From a checkpoint of a small mixture-of-experts model trained on Wikipedia.
Size: 11 layers, width 128, vocabulary 8192, 26M parameters.
Below are experts of layer 6 (counted from 0) of a mixture-of-experts language model. Rows are named router (the router's row for the expert), up (a neuron's input weights, with its number) and show model dimensions 0-127. Each number is 128 + 24 x the weight over its row's rms, rounded and kept within 0 to 255.
Before each expert's rows: "mostly gets" lists some tokens that are sent to it at least half of the time; "comes after" lists some tokens at least twice as common just before its tokens as in all text. This comes from a sample of Wikipedia text that the model never trained on. Tokens count by the router's weight.

# expert 100
mostly gets: "From", " attended", " From", " at", " an", "from"
comes after: " in", " of", " at", " from", " by", " to"
router [143 127 114 111  93 152 153 114 107 161 132 123 109 133 181 146 125 140 135  94 143 162 139  77 120 133 129 105 108  93 134 171 156 120 109 168 172 122 125  89 166  68 131  81 147 109 109 120 103 115 115 144 142 144 171 111 133 148 159 127 133 107 140 138  95 105  96 143 152 111 147 156 149 153 109 152 146 156 100 124 134 137  79 106  79 111 113 134 159  88 158 103 151 153 165 159 102 157 141 132 150 117 123 103 151 147 126 185 110 131 137 136 128 127  89 134 166 123 134 135 123 152 124 124 122 158 107 134]
up0 [153 115 117  87  75 164 126 129  99  83 158 114  91 141 163 163 169 123 135 143 120 118 120 122 162 116 152 162 136  86 141 135 100 103  74 145 118  83 135 125 144 107 125 127 115 127 135  90 142 127 142 153 130 149 110 134  94 144 141 129 153 166 134 107 128 134 123 159 158 138 132  91 110 110 131 111 223 152 111 138 114 105 102 134 158 146 145 129 100 103 150 136 162 136 158 133 134 142 167  99 123 158 116 123  91 125 120 143 176 158 128 139 103 117 129 139 165 124 133 153  98 123 165 101 134 145 111 125]
up1 [118  88 142 154 121 157 131 112 129 156 123 107 112 126 132 125 105 112 127 108 114 164 113 123  89 126  98 140 176 114 124 100  95 153 130 133 130  93 109 148 138 109 120 151 146 133 103 141 166 143 150 162 125 102 157 113 138 165 101 159 166 113 154 159 142 129 151 123 151 155 128  92 106 137 137 146 148 144 106 111 154 162 147  91 107 148 122  79  83 126 131 169 108 143 114 131  87 161 129 118 151 156 128 167 121 168 166 153 107  88 181 152 123 130 117 168 133 118 111 141  79 141  83 138 124 183 127 144]
up2 [130 115 147 122 116 115 166 127 143 118 141 147 105 125 118 149 152 149 132 178 127 159 146 131 144 165 154 141 120 143 122 121 126 100  89 125  96 103 126 138 117 115 147 116 101 164 139 131  79 183 136 126 162 112 146 118  93 129 126 109 164 139 128 138 111  80 126 162 135 122 145 100 139 133  99 125 133  90 125 108 112 172 116 139 159  58 110 180 114 173 117 111 137 129 167 158 130 143 117 144 118 117 172 130 117  99 176 136 161 155 104 103 141  99 105  84 121 124 126 125  56 129 129 155 151 112 122 100]
up3 [100 106  90 107  78 135 161 165 122 161 147  86  81 186 150 170 135 182 129 108 135 129 130 132 135 126 139 167 103 110 138 145  95 119  94 139 141 119 141 149 107 103 159 146 130 141 115 123 127 104 141 144 165 178 172 103 167 129 119 107 110 116 151 132 136 153 167 144  98 118 139 128 126 130 122 102 147  75 108 112 138 162 137 137 140 119 133  95 121 100 121  78 134 123 126 164 125 161  88  96 129 129 143 122 141 147 138 173  86 137 148 116 100 134 133 107 151 103 148 106  83 131 147 124 113 142 148 137]
up4 [144 121 112  94 131 116 143 165 172 159 105 149 169 135 133 108 118 141 135 125 125  86 114  85 147  90 129 117 147 121 141 126 121 137  98 125  80  85 114 162 106 114 120 115 119 130 138 112 118 112 131  98 127 153 108 109 112 124 121 115 112  88 124 138 123 168 203 159 126 116 156 157 130 120 109 137 134 127  96 123 181 161 124 138 109  93 158  97 106 114 145 132  98 101 170 108 126 118 142 148 123 122 152 111 126 158 143 174 140 142 160 120 105 156 115 147  57 103 126 103 148 108 115 180 119 171 154 144]
up5 [ 93 131 135 134 114 120 137 143 105 161 113 126 144 134 121  77 105 135 142 101 120 121 115 137 134 141 161 114 161 137 153  90 125 152 161 101 158 149 137 167 139 140 125  92 131  85  79  98 161  77  96 102 149 135 100 171 133 144 136 137 150 159 167 114 134 131 122 126 110 126 114 136 112 128 166  84 155 107 121 143 125 147 128 132 144  79 129  57 140 137  80 127 133 115 125 135 136 134 105 122 108 132 131 106 135 137 148  76  97 158 157 139 127 168 157 101 122 114 113  95 128 184  97  99 110 151 110  97]
up6 [ 91 130 117 133 142 133  97 167 159 132 114 109 127 146 165 134 146 133 158 135 109 142  85  88 112 136 125  88 123 163 155 186 157 111 129 142 134 116 161 139 138 144 128 103 101 150 120 129 189 133 130  89 128 136 167  93 155 142 143 116 141 122 154 134 109  96 158 121 122 106 154 174 122 135 105 137 150 143 173 120 157 138 112 119 129  78 163 144 140 132 165  74 142 137 150 129 131 127 137  92 157 112 140 146 107  76 130 155 133 142 117 108 135 143 109  62 155 126 148 154 113 118 148 123 123 154 111  77]
up7 [118 148  73 130  94 171 169  92 119 112 137 146 137  77 118 142 116 154  76 125 121 127 114 156 136 146 176 125  82 101 123  89 126 130 148 111  98 127 120 177 123 146 108 117 116 143  97  98 123  92 130 158 128 104 111 130 115 100 123 150 127 131 114 131 120 128 155  92 115 157 103 131 124  87 129  62 127 110 105 156 146 164 173 101 114  96 136 125 165 135 179 117 177 102 123 104 144 154 128 157 127 107  84 136 137 133 117  89 129 124 163 146 137 130 115  96 140 124 128 147 139 125 119 102 146 109  98 132]
up8 [120 121 139 114 137 138 109 142 118 101 162 132 146 121 114 116 175 124 153 151 144 105 174 144 141 161 126  71 102  84 106 131 177 154 139 141 165  95 120 133 140 138  99  97 165  63 127 121 124 141 171 154 146 109 158 135 157 119 132 116 126 150 159 111 142 138 122 142 161 147 159 159 157 136  99 162 134  92 117 113 139 149 169  78 102 148 143 149 151 118 108 122 149 123 136 105 171 124 112 133 139 149  81 171 121 111 147 143 136 148 144 161 174 139  87 135 117 149 152 104 129 136 167 106 116 127 108 139]
up9 [143 110 151 125 100 119  83 135 141 150 157 106 133 137 122 175 147 150 111 123 134 113 168 129 179 142 105 116 182  80 135 142  87 145 112 122 137 130 126 137 127 123 128 116 147 149 142 146  96 137 138 172 148 119 148 134 116 181 133 169 117 100 145 126  67 168 125 131 146 132 136  87 129 149 124 177 122 105  95  96 110  90 161 119  98 135 121 106 152 156 109  79 110 148 121 136 139 154 112 150 128 108  98 156 161 137 137 150 150 104 126 171 140 128 172 117 140 142 108  95 101 142  97 152  85 112 126 137]
up10 [108 147 121 123 101 112 152 160  88 123  81 160 114 153 171 128 117 139 116 123 100 172 101 120 156 156  89 110 107 101 162 135 118 124 153 123 102 140 150 142 147 142 187 115 126 154 151 155 129 103 146 128 143 148 178 118 125 125 135 115  74 115 145 122 101 115 124 125 127  80  99 210 127 127 178  85 150  86 133 127 123 116  99 121 139 101 120 100 138 134 155 131 160 107 169 133 146  99 163 102 127 132 126 100 157 160 155 122 140  88 134 140 143 138 105 147 150 105 121 138 167 121 125 125 136 138 117 124]
up11 [149 116 126 141 110 157 165 137 100 128  89 117 182 100 173 113 108 118 133 122 101 156 117 114 152 131 152 145 108 131 134  94 131  89 136 140 151 152 134 166 119 154 154  96 117 133 158 104 168 120 141 140  95 166 134  90 153  83 125 115 127 127  89  93 138 144 122 119 122  69 111 114 146  90 134 105 161 167  99 137 146 119 108 128 102 136  93 127 176 107 159 141 159 142 103 138  95 144 155 118 124 123  92 109 123 192 153 103 108 133 154  88 145 132 106  95 141 100 120 117 158 120 160 111 133 120 114 112]
up12 [113  79 143 130 152  98 140 117 119 115 134 102 149 125  95 129 101 123  89 149 152 121  86 112 174 117 144 129 142 139 141 134 112 126 138 117 122 101  89 171 106  87 100 175 120 102 108 115 152 124 122 128 125 135 157  58 109 135 102 144 148 134 156  98 132 101 142 118 137 147 127 110 107 146 133  92 168 179 110 151 203 137 159 104 117 113 141 156 103 142 137 121 142 129  83 161 106 142  97 163 140 155 130 133 171 135 111 101 101 139 117 119 121 135 141  76 126 152 154 124 165 140 118 129 142 117 125  87]
up13 [101 121  91 102 113 131 104 120 126 116 115 115 137 124 132 136  85 155 140 128  96 180 109 157 149 107 159 147 144  97 105 151 109 158  73 132 166 154 133 103 137  94 143 135 124 144 116  93  99 123 125 161 116 116 161 126 157 141  91 142  90 131 115 180 100 136 152  95 120  94  99 120 147 201 151 139 142 127 110 197 135 111 139 170 120 116  92 119 137 112 130 155 139 140 131 158 145 146 117 122 127 157 124 168 128 153 149 173 159 112 122 127 125 109 147 148 171 128 129 155 115 147 107 119 157 154 145 123]
up14 [129 105 141 149 119 120 120  63 134 126 130 110 146 106 160 148 130 108  98 147 163 128 119 162 143 127  99 159 122 153 129 149 133 141  87 125  98 119 178 135 125 146 131 113 170 107  68  74 124 122 111 138 128 124 160 141 115 143 134 151 150 164 143 124  93 112 115 104 121 142 145 155 110 141 127  78 158 124 158 142 127 132 126  94 158 114 145 123 134 100 116 164 141 131 116 149 125 131 106 144 157 183 131 147 107 152 130 146 144 139 147 171 121 111 184  80 158 122 167 145 137 134 102  67 131 136  79 152]
up15 [ 98 154 106 120 122 138 135 108  81 108 162 101  93 116 118 119 139 157 127 139 113 155 139 140 122 114 120 122  92 144 126 103 111 104 142 120 139 145 116 186 186 151 122 125 135 130 143  83 149 149 167 140 109 122 152  90 150 110 110  99 158 156 112 175 111 101 104 108 164 131 137 151 136  98 129 144 136 124 125 137 154 156 114 117  96 113 116 141 121  97  95 110 156 147  79 107 160 195 119 146 142 156  90 139 133 130 115  80 164 151 116  93 133 145 192 137 132 131 115 144 121 137 151 105 107 171 108 128]
up16 [107 119  72 124 110 134 105  77 117 138 141 135  72 129 152 136 132 114 147 158 119 113 133 149 111 131 104 160 109 156 150 168 113  85 105 138 160 143 132  76 141 122 163 103 115 137 117  93 108 117 163 118 128 109 148  76 155 109 156  96 113 114 104 138 152  90 147 149 105 133 146 132 116 125 137  96 173 146 139 134 160 126 150 161 155 131 176 125 100 119 157 114 107 102 157 127 131  94 153 139 164 118 136  88 103 119 115 139 120 136 139 124 152 147 140  75 178 131 140 183 110 112 134 117  93 138 105 126]
up17 [115 116 143 138 148 155 115 141 154 162 141  97 151 204 188 130 156 139 130 170 164 162 108 122 109 111 117  91 151 116 129 162  67 128  91 101 159 127 112 160 103 119 149 166 124 157 138 167 109  91 144 119 138 148 145 104 161 127 120 126 124 127 151 129  63 126 155 152 129 127 147 137 102 170 159 108 138 132 140 161 110 131 105 119 186 136 111 126 106 119 141 147 140 133 150 117 115 172 150 102 112 133 104 144 144 123 134 176 123  85 102 136 105 126 101 123 129 123 145 141 116 101 136 130 112 142 143 131]
up18 [141 115 125 143 117 103 127 135 115 130 117 167 115 104 126 121 112 125 138  94 113 123 118 126 130 114 145 149 167 172 144  92 125 132 126 156 113 122 139 113 188  86 109 106 133 131 138  51 107  92 131  63 146  85 143 112 136 151 117 147 140 135 107 154  98 122 123 126 125 141 132 124 152 160 142 125 115 100 121 122 148 151 141 148 155 114 136 132 161 134 121  93 162 147 195 163 152 117 139 158  74 139 137 138 132 110 150 113 147  79 117 117 166 160 119  99 167 140 121 160 170 145 120 135 122 184 128 103]
up19 [124 134 148 128 136 135 168 107  87 113 141 110 132 144 176 152  90 164 122 138 144 181  90 131 124 109 103 111 147 101 107 103 107 123  93 188 160 120 133 134 110  90 131 170 152 138  82 112 128 115 125 123 148 139 149  82 198  98 138 118 117 161 159 126 148 133 170 128 109 142 171 135 140 151 155 121 142  93 126 135 141 140 154 126 126 129 132 134 152 125 121 124 140 140 104 161  86 179 124 112 104 134 118 132 135 141 169 169 114 128 127 149  72 119 146 109 121  97 151 128 140  83 135 149 147 157 138 127]
up20 [130  89  94 129 142 136 135 145 110 138 125 168 106 121 115 102 153 112 117  86 150 178 100 117 126 101 124 157 114 161 149 123 142 123 159 117 156 100 126 149 149  70 159 114 113 146 143 105 160 133 178 117 143 134 150  91 164 196 137 140 142  55 103 124 116 128 171 161 139 162 149 142 144 155 107 144 150 112 159 127 167 139 128 130 167 124 138 145 103 119 116 122 179 142 139 135 143 103 139 125 114  96 145 159 121 106 136 130  92 120 137  97 132 170 138 118 150 140 125 143 131 108 124 113  76 149 120 111]
up21 [105 155 136 165 135 120 114 105 132 155 111 117 123  80 164 134 141 111 130  70 100 110 142 148 132 103 132  86 142  88  92 116 126 121  98 161 122 169 145 111 130  77  80 151 177 115 103 108 152 119 115 109 119 146 222 105 103 139 136 101 138 140 115 140 162 125 127 124 156 108 103 160 161 127 119 138 135 130 141 160 136 152 132 128  93 131 153 124 162 107 138 129 114 118 183 161 152 135 115 149  90 131 136 128 126 145 100 141 136 152  98 105 119 146 103 141 154 151 108 100 146 108 141 131  97 106 144 151]
up22 [127 111 148 136  83 151 197 184 113 100 130 121  62 125 148 137 161 115 143 127  73 148  86 124 128 131 107 126 127 159 126 123 138  96 107 126 124 102 145 142 118 160 169 120 118 129 162 133 138 111 122 140 145 117 127 136 104 146 142 120 137 160 151 158 126  99  80 157 117 148 108 141 116 118 125 134  98  95 135 110 126 114  83  90 136 107 154 188 117 108 128 132 163 144 134 116 139 152 178  97 100 108 120 125 142  95 133 135 106 161 100 105 135 103 144 107  94 124  81 124 121 129 131 152 143 145 156  83]
up23 [100 122 161 117 148 134 168 110  98 104 149 116 101 115 126 167 182 159  75 132 154  91 143 159 128 144 125 106 110 142 128 149 124 145  63 161 111 141 148 166  82 112 116 113 137 136 124 142 147 113 121 112 146  99 131 106  68 140 138 106 124 129 142 101 128  90  90 109 114 107  87 166  95 102 164 141 118 100 121 110 141  91 157 118  92 127 155 169 135 124 118 118 142 131 145 136 142 122 153 101 105 119 148 110 154 139 145 101 128 154 120 140 111 152 171 105 154  94 162  88 126 132 154 136 146 131 164 119]
up24 [144 111 149 139 127 181 112 121 142 161 157 128  98 128 130 151 111 178 105 133 115 118 135 126 117 145 102  97  97 119 128  99  94 164  63 122  99 149  98 157 155 117 153 133 136 162 142 109 136 127 123 165 138 132 120 115 131 127 130  61 121 147 161 129 111 153 128 148 115  95 160 141 107 100 147 189 126 110 137 142 109 122 116 124  93 153 124  94 106 156 145 113 152 153 122 139 109 115 150  94 147 121 115 117 182 161 118 113 129 151 114 191 110 104 118 146 135  79  91 138 126 157 175 111 130 112 137 123]
up25 [116 118 105 130 126 116 113 135 206 150 125 147  95 159 132 126 119 143 109 134 158 132 140 118 143 125 163 104 145 142 177 153 133 138 149  90 173  90 131  77 148 140 151 127 113 126 129 145 167 151 161 120 134 178 113 144 170 145 139 125 121  67 111 118 170 115 144 147 111 157 147  78 161 145 150 120 115 146 117 149 157  94 130 140 187 101 136 114 139 151  85 147 116 139 127 169 149 126 113 141 131 102 169 130 124 124 136 127 131 109 108 138 138 129 143 119  94 168 136 168 154 121 106 137 116 102  83 130]
up26 [125 126 135 168 113 129 136 134 162  66 122 135  93 128 102 125 129 131 127  97 137  86 143 176  91 102 170 112 158 126  96 107 130 125  96 119 122 152 146 125 135 127 114 146 144 120 137 101 158 107 114 111 134 133 148  97 133 142 157 131 136 146 110 169 160 123 122 145 125 115 154 134 163 129 121 132 109 126 127  91  99 137 103 137 199  98 152 154 138 121  85  92 149 145 104 110 124 141 135 134  56 112 159 145 139 167 200 177 130 108  99 140 119 116 141 144  84 136  91 143 139 117 112 156 140 129 138 125]
up27 [134 106 129 129 132 126 138 166 105 125 144 139  97 108 119 142 173  80 105 159 190 147 139  89 144 155 149 124 112 140 177 141 131 119 163 134  74 106 146 122 130 128 117 105  68 110 125 129 177 158 157 149 145 114 110 136 134 117 130 129 106  93 122  89 130  90 151 140 143 154  96 103 117 127 132 102 177 106 118 150 123  90 112  66 142 120 115  94 129 119 168 110 157 132 109 135 147  94 110 159 143 125 166 110 120 141 134 148 117 123 121 105 106 161 136 178 104 141 118 106  99 114  99 116  96 137 116 122]
up28 [129 138 125 137 129 144 147 141  92 119 114  97 129  97 146 161 135 186 106 106 137 104 108 147 160 166 117 131 120 138 117  98 131 130 103 100 126 112 137 113 105 109 102 140  87 155 140 105 121 105 129 181 124 125 153 123 119 119 144 175 121 157 183 109 101 148 137 148 119 103 182 145  71 143 135 141 183 109 118  97 132 137 145 119 117 127 169 118 125 168 152 103 169 154 110 129 146 163 113 120 131 127  84 130 157 139 117 144 154 135 159 144  96 127  50  94 124 115 100 102 102 152 142 131 108 145 128 120]
up29 [111 107 151 112 126  91  87  94 125 113 109 170 130 127 109 124 113 138 151 126 149 100 161 143 140 134 160 116  47 121 130 106 105 119 137 141 136 139 117  98 127 108 103 118  98 134 104 122 118 148 142 151 113 107 142 133 172 127 150 145 157  69 150 144 132 138 103 141 139 106 105 138 193 159 123 170 114 112 112 103 118  99 113  99  97 123 110 133 129 135 143  87 128 111 102 140 142 140 128 159 125  98 122 146 187 157 112 143 139 139 113 121 134 117 163  89 118 142 121 133 133  74 113 147  51 132 141 160]
up30 [ 98 128  98 144 138 111 136 142 118 102 133 140 144 112 110 156 109 113 125 109 197 125 120 115 119 124 145  72  80 124 117 176 153 101 116 144 146 145 137  82 124 144 101  94  99 143 108 122 109 148 147 129 118 112  86 154 122  88 135 139  84 132 145 125 103 143  93 154 119  98 145 174 154 140 142 171 139 106 121 140 120  78  87  87 147 128 118 102 131 132 144  66 170 128 113 138 127 152 133 137 152 125 101 165 111 121 108 175 161 102 142 129 135 117 102 113 169 138 142 133 119 122  85 117 114 111 102 148]
up31 [108 140 152 133 134 134 162 157 151 165 125  85 137 127 121 141 137 163 111 164 162 159  86 147 142 129 138 147 171 141 176 149  97 127 111 108 133 113 122 134 124 147 175 113  85 137 130 153 122 139 123 146 112 168 113 112  79 170 113 143  86 128 148  95  88 120 135 109 111  92 108 110 171 172 175 107 121 163  94 127 111 135  84 108 105 122 155 114 142 150  74  90 167 138 121 113 119 116 117 134 110 119  97 128 157 101 115 121 157 122  79 126 101 152 140  98 144 140 137 131 134 164 130 133 115 128 134 120]
up32 [102 109 146 164 115 123 111 121 142  85  94 156 135 157 142 158 115 148 135 120 136  84 105 194 135 132 113 152 133 129 132 142 112 105 123 147 121 157 131 148 157 166 161 131 111 156 134 103 125 125 102 123 125 113 167 105 152 131 167 180  73 116 173 120  79 107 133 114 124  95 177 118  92  87  97 116 148 138 129 101 146 156 151 117 163  98 134 138 145 123 173 108 124 135 138 112 127 133  98 129 121 123 156 102 129 118 162 159 182 102 135 108 113 153 113  71 145  96 124 138 127 110 116 142 122 131 148 145]
up33 [109 133 101 144 114 125 112 113 134 104  88 120  68 147  93 116 145 145 112 121  98 135 148  97 105 140 138 136 124 141 127 115 117 126 130 149 104  89  99 122 171 102  93 150 152 140  50 109 109 117 114 134 148  81 155 148 132 148  93 174 144 121 131 142 166 116 106 126 133 121 151 183 114 129 127 139 148 154 110 137 124 154 146 145 114 133 115 166 118 122 134 100 118 105  81  85  88 122 137 130 177 123 108 147 108 158 158 163 154 168 113 134 123 108 192 156 123  84 121 161 136 121 121 133 119 134 115 131]
up34 [116 142 102 139 164 115 119 157 120 126 133 113 139 147 144 156 192 127  84 162 123 110 130 134 153 105 153 160 116 122 164 161 109 143 111 158 127 120 136 161 124 124 119 117 136 171 133 121 181 127 127 134 183 122 151  68 117 107 112 160  96 131 121 129  93 155  97 157 121 123 116 154 145 118 147 137 129 107  91 132 156 168 110  88  73 134 155 120 112 120  98 105 153 172 116 156 148 126 120 150 123 155  89 155 107 130 143 144  55 141 141 132 106 136 139 119 133 125  95 133 137 154 125 100 135 121  91  90]
up35 [186 131 120  85 106 145 111 120  84 109 102 108 123 111 153  94 141 106 103  98  84 114 117 108 119 150 137 140 185  76  94 138  98 133 149  64 137 154 133 116  84 117 131 108 143 142 125 136 130  95 133 165 152 118 182 118 105 131 126 159 110 142 128 132 150 141 131  97  95 124 129 137 111 125 129 117 114 138  96 151 127 172 163 107 102 110 100 128 151 124 162 147  91 101 132 154 104 141 152 100 118 134  84 118 137 176 183 117  99 112  89 131 128 115 134 128 145 110 129 106 139 129 111 111 145  94 126 117]
up36 [117 128 115 136 146 113 127  81  94 120 110 136  80 105 182  98 120 151 116 171  98 128 145 134 102 153 142 120  81 137 127 121  88 154 117 163 107 144 123 119 127 111 109 141 141 180 119  86 150 134 171 160 124 112 140 105 121 131 137  98 138 135 147 135 112 144 119 101  99 123 161 107 105 122 152 147 115 116 139 125 159 158 131 186  99 104  84 149 148 133 131 126  92 141 135 138 160 169 134  92 121 106 141 133 117 154 143 106 156 103 111 143  60  95 153  98  98 121 136 117 138 119 161 152 145 111 182 120]
up37 [113  82  97 102 169 104 124 107 146 145 148 136 125 123 155 127 151 115 103 144 148 134 132  89  90 127 154  87 121 138 135 152 148 159 134 116 102 115 116 132 116 169 108 131 143 147 118 103 106 116 146 158 128 102 118 150 117 111  90 127 120 144 149  90 141 128 113 114  92 137 141 155 127 119 108  91 111 113 118 183 132 115 180  82 213 110 126 142 114 147 116  77 115  99 128 120 132 140 129 119 158  96 107 117 107 112 118 106  88 147  99 108  91 108 109 110 163 112 174 131 158 147 104 105 156  91 119 105]
up38 [164 114 154 132  97 134 139 145 152 160 126 116  80 136  98 145 139 181 103 124  97 112 165 108 130 171 108 118 140 163 106 163 134 124 118 146 103 136  98 138 118 111 102 164 106 138 125 138 149 124 126 180 148 157 136 118  62 117 122 112 144 117 145 135 145 153 129 149  69 123 118 125 106 151 122 138 117 120 115 129 132 132 134 126 131 117 124 125 127 142 113  94  93 151 129 163  93 174 121  81 152 118 148  97 148 181 153 158  99 144 119 166  96 157 115 127 101  62 125  97 109 163 132 148 127 119 149 144]
up39 [115 132 126 128 125 108 133 151 167 148 123 136 123 108 144 117 119 132 155  91 150 178  89 197 102 118 150  97  93 126 143 124 107 131 113 133 127 101 139 108 137  98 160 114 118 144 134 100 149 105  97 101  94 159 118 112 149 170 114 134 132  80 122 130  96  91 127 125 138  65 102 155 186 183 138 105 146 157 160 123 128 126  94 119 108 112 159 127 138 132 146  96 125 118 163 154 153 132 128 137 126 127 102 133 145  92 136 129 137 142  72 100 121 160 130  78 183 132 135 152 129 100 129 122 107 123 137 144]
up40 [153  87 143 151 161  85 122 113 143 120  97 128 122 177 148 113  93 115 138 118 104 129 164 104 146 144 199 113 173 109 149 153 133 124  96 110 148 155 126  89 123 109 101 173 150 110  72 118 107 158 166 135  93 150 168 108 115 106  93 121 149 119 106 153 116 140 179 135 113 135 123 132 167 124 114 133 125 167 144 108 143 101 113 138 117 105 125 115 127 131 125 136 120 107 121 138 130 121 132 177 133 103 122 117  90 153 187 158 138 138 117 134  97 102 168 123 123 146 162 117 127 115 142 100 127  96 112 159]
up41 [112 130 107 124  88 122 126 127  91 154 140 154  93 116 124 115 168 168 104  99 153 113 147 119 169 144 106 138  81 161 155  68 109 134 121 102 159 130 126  96 163 141  98 130  90 149 109 132 121 115 171 128 114 116 140 108 163  98 121 143 137  74 124 106 125 127 124 147 144 153 142 139 108 112 136 130 185 113 127 110 143 139 105 101  99 101 133 158 124 125 153  86 186 130 126 124 119 144 153 137 129 107 113 143 161 121  73 138 155 136 136 109 122 110 117 102 131 150  99 113  83 124 113  98  85 180 112 114]
up42 [119 133  86 136 149 137 139 137 106  89 137  76 109 108 108  74 100  91 173 125 164 153 110  90  94 137 150 164 189 161 131 167 143 113 172 158 117 130 136 121 140 108 120  90 103 118 118 111 141 134 137 148 140 125 141  98 143 113 132 113 164 100 128 141 116 113 136 105 170 138 137 106 146 162  70 126 154 176 144 147 138 140  99 125 145 139  98 163 138 101 161 129 146 128 192 161 106 124 145 135 142 136 136 114 119 116 139 114  99 129 179  92 122 148 113 135 150 119 142 142 121 150 111 116 149 151 131 119]
up43 [127 142 131 158 107  98 109  84 108 143 118 105 135  94 189 153 122 126 150  74 109 117 123 154  91 131 139 124 124 119 106 123 102 142 131 122 142 141 119 173 144  93 137 125 175 148 119 125 152 122 117  95 101 145 183  86 155 148 147 113 156  97 117 122 172 111 123 118 195  79 107 164 127 138 124 102 159 131 128 142 153 133 139 132 138 145 146 172 129 118 181 127 123 124 168 154 145 114 139 101 118 163 145 139 131  97 106 106 145 129 139  98 152 185 117  95 157 122 135 147 134 110 146 135 101 142 105 134]
up44 [ 93 117 142 104  82 121 124 150  93  92 118 140 128 125 132 104 128 110 203 119 126 145 131 113 142 117 105 115 153 133 157 176 134 107 169 132 133 112 124 111 110 151 109 119 163 123 107  95  94 106 154 166 144 103 163 121 114 148 126 170  69 114 166 107 155 130 140  96 124 111  90 141 109 132 100 114 131 131 131 139 103  87 102 109 148 132  96 128 150 122 156 158 125 143 121 134 124 147 130 112 138 180 132 155 118 133  79 138 149 115 166 133 151  92 121 141 178 118 135 132 163 127 142 130  50 128 123 126]
up45 [ 99 127 120 133 101 147 140 144 181 157 127 172 126 133 143 130 179 130 130 115 133  82 107 110 130 143 132 160 119 129 149 140  98 110 119 168 153 105 140 130 186 160 144 142 162 145 139 145 143 156 150 107 131 141 119 123 143 122 104 124 106  92  86 118 108 132 101 169 156 193 101 108 128 124 162 152 166 119 117 126 120 113  81 139 143 127 147 145 136 137 121 104 192 141 148 116 117 181 151 122 120 129 110 133  85 119 105 134 160 128 108  80  94 160 104 113 132 144 127 100  94  95  89 127 112 138 104 115]
up46 [100 141 117 160 111 103 109  63 123 178 105 124 119 145 128 157 106 119 165 161 151  91 154 192 118 136 160 145  89 142 119 121 128 123  79 191 135 149 124 138 149 118 109  84 121 151 142 131 184 147 144 114 125 104 140 109 123 108 189 113 144 166 165 135 129 146 102 125 135 130 174 164 113 111 137 131  86 128 108 103 142 164 140 100  85 120 104 126 103 117 152 142 127 117 144 133 101 143 110 128 123 169 129 128 107 147 140 144  92 149 110 134 160 105 149 135 137 136 103 140 114 131 115 114 125 144 102 143]
up47 [125  89 111 156 154 136 102  97 164 160 137 177 110 179 124 114 107 160 136 106 178 140 140 133 102 151 114  96 112 128 118 114 163 107 100 121 143 129 131  82 118 121 117 155 128 131 116 122  74 139 140 155 116 129 176 126 123 125 120 150 128 127 131 116  88 116 140 106 109 136 162 161 148 147 159 114 147 112  98 111 106 139 106 115  69 157 139 152 120 124 102 156 131 109  84 103 128 137 122 140 157 104 121 150 113 187 109 113 154 153 112 167 181  98 114 142  94 136 158 118 161 105 163 112 165 120 135 137]
up48 [119 177 122  94 121 122 143 161  73 112  83 145 113 119 128 162 167 135  96 143 116  88 154 114 134 142  97 128 103 123 108  99 174 158  90 151 152  87 126  75 168 146  64 137 108 104  91 108 107 112 124 152 136 117 152 142 151 149 127 149 117 158 129 133 138 119 105 150 159 139  95 141 116 133 110 126 141 152  99 168 143 135 158 103 165 125 112 158 141 132 147 114 163 106 134 116 139 128 145 146 132 195 155 140 110 160 122 104 105 123 158 109 123 120 123  86 164 104 145 127 108 133 107 128 110 134 141 116]
up49 [133 164 112 140 140 130 138 155 110  79 115  87 104 141 118 117  85 162 135 127  86 158 115  82 121 108 130 135 144 129 137 168 100 115 106 167 174 132 142 122 118 140  96 137 113 131 113 111 104 140 125 113 119 152 126 133 139 102 154 157 130 127 113 103 116 163 161 106 161 143  99 137 104  94  94 108 137  77 119 123 143 153 146 116 158 162 107 108 155  99 111  89 118  99  92 121  85 164 139 161 160 145 105 102 134 136 151  84 139 138 115 130 169 127 143 141 106 122  98 176 110 141 125  79 127 101 169 155]
up50 [107 130 163 132 160 122 126 146 124  99  97  99 130 135  88 120 107 114 143 173 138 140 102 142 112 126 110 110 102 109 102 100 104 117  94 173 173 150  90 129 106  88 113 166 139 143 102  96 154 115 115 112 108 135 174 114 165 120 156 134 146 108 169 125 130 100 161 123  85 153 150  90 113 133 155 112 137 139 159 133 140 162 151 134 129 141  81 102 134 118 130 138 112 111 111 138 105 134 116 152 121 151 118 163 156 151 152 130 101 100  66 142 111 145 132  90  84 132 102 136 175 116  94 167 148 131 159 134]
up51 [100 161 129 127  98 111 136 104 131 149  99 129 157 175 172 158 125 125  99 103 118 108 113 157 123 109 162 122 114 106 134 173 108 144  90 136 145 144 121 124 179  90 100 163 162 149  95 105 157 127 130 158 130 125 155 140 132  92 112 135 157 124 122 173  74 141 136 119  96 103 129 136 133 176 141  90 165  85 112 150 104 121 144 138  99 110 136 146 144 116 127 147 167 132  84 124 136 170 122 110 139 150 132 135 119 170 142 177 128  84 139 156 112 136 117 129 151  85  97 149 132 113 134 127 119 123  89 109]
up52 [147 121 110 147  99 132  96 166 154 167 128 150  90 176 131 154 187 178 109 150 117 113 126 116 127  92 134 140 117 151 144 135 127 115  54 143 160 126 144 126 154 157 137 165 121 184 127 133 118 140 120 163 115 125 131  94 107 112 105 126  91 100 107 148 164 157 135 175 123  95 146 133  93 115 113 110 149 100 112 102 127 118 121 156 138 123 156 113 127  90 132  98  95 141 126 122 160 154 114  79 119 103 144 128 152 150 138 185 129 150 126 108 103 145 102 110 131  80 139  99 128 129 129 138 122 109 141 130]
up53 [ 86 150 120 111 163 132 142 103 153  80 110  82 140 130 128 135  78 151 138 104 129  93 101 155 158 105 138 132 142 159 154 140 130 126  72  95 143 120 169 136 101 148 142 104 104 155 139  92 112 155 121 148 131 133 155 136 115 109 115 146 102 166 134 117  85 153 117 143 163 133 112 140 119 102 133 118 147 129 119 164 107 117  85 142 161 137 157 134 178 102 118 148 198 151 142  99 141 131 100 170 114 157  84 121 110 112  97 118 157 159  99 106 150 133 143 117 106 125 142 119 140 162 137 100 139 146 119 141]
up54 [138 144 160 142 150 110  78 129 106 111  97 147 145 144 127 175 147  98 137 141 120 137 148 142 120 148 127 182 103  91 135 182  98 106 147 194 106 155 124 125 149 134 145 115  90 113 140 136 121 129 119 154 128 122 121 141 113 142 183 118  83 141 135 146 157  74  71 104 101  85  92 133 138 116 145 153 127  84  99  93 118 135 117 119  82 133  98 129 120 136  97  69 123 125 129 173 157  95 116 139 121 121  93 131 139 139 140 107 127 116 104 139 153 118 155 134 133 117 106 122 122 151 156 131 147 134 113 129]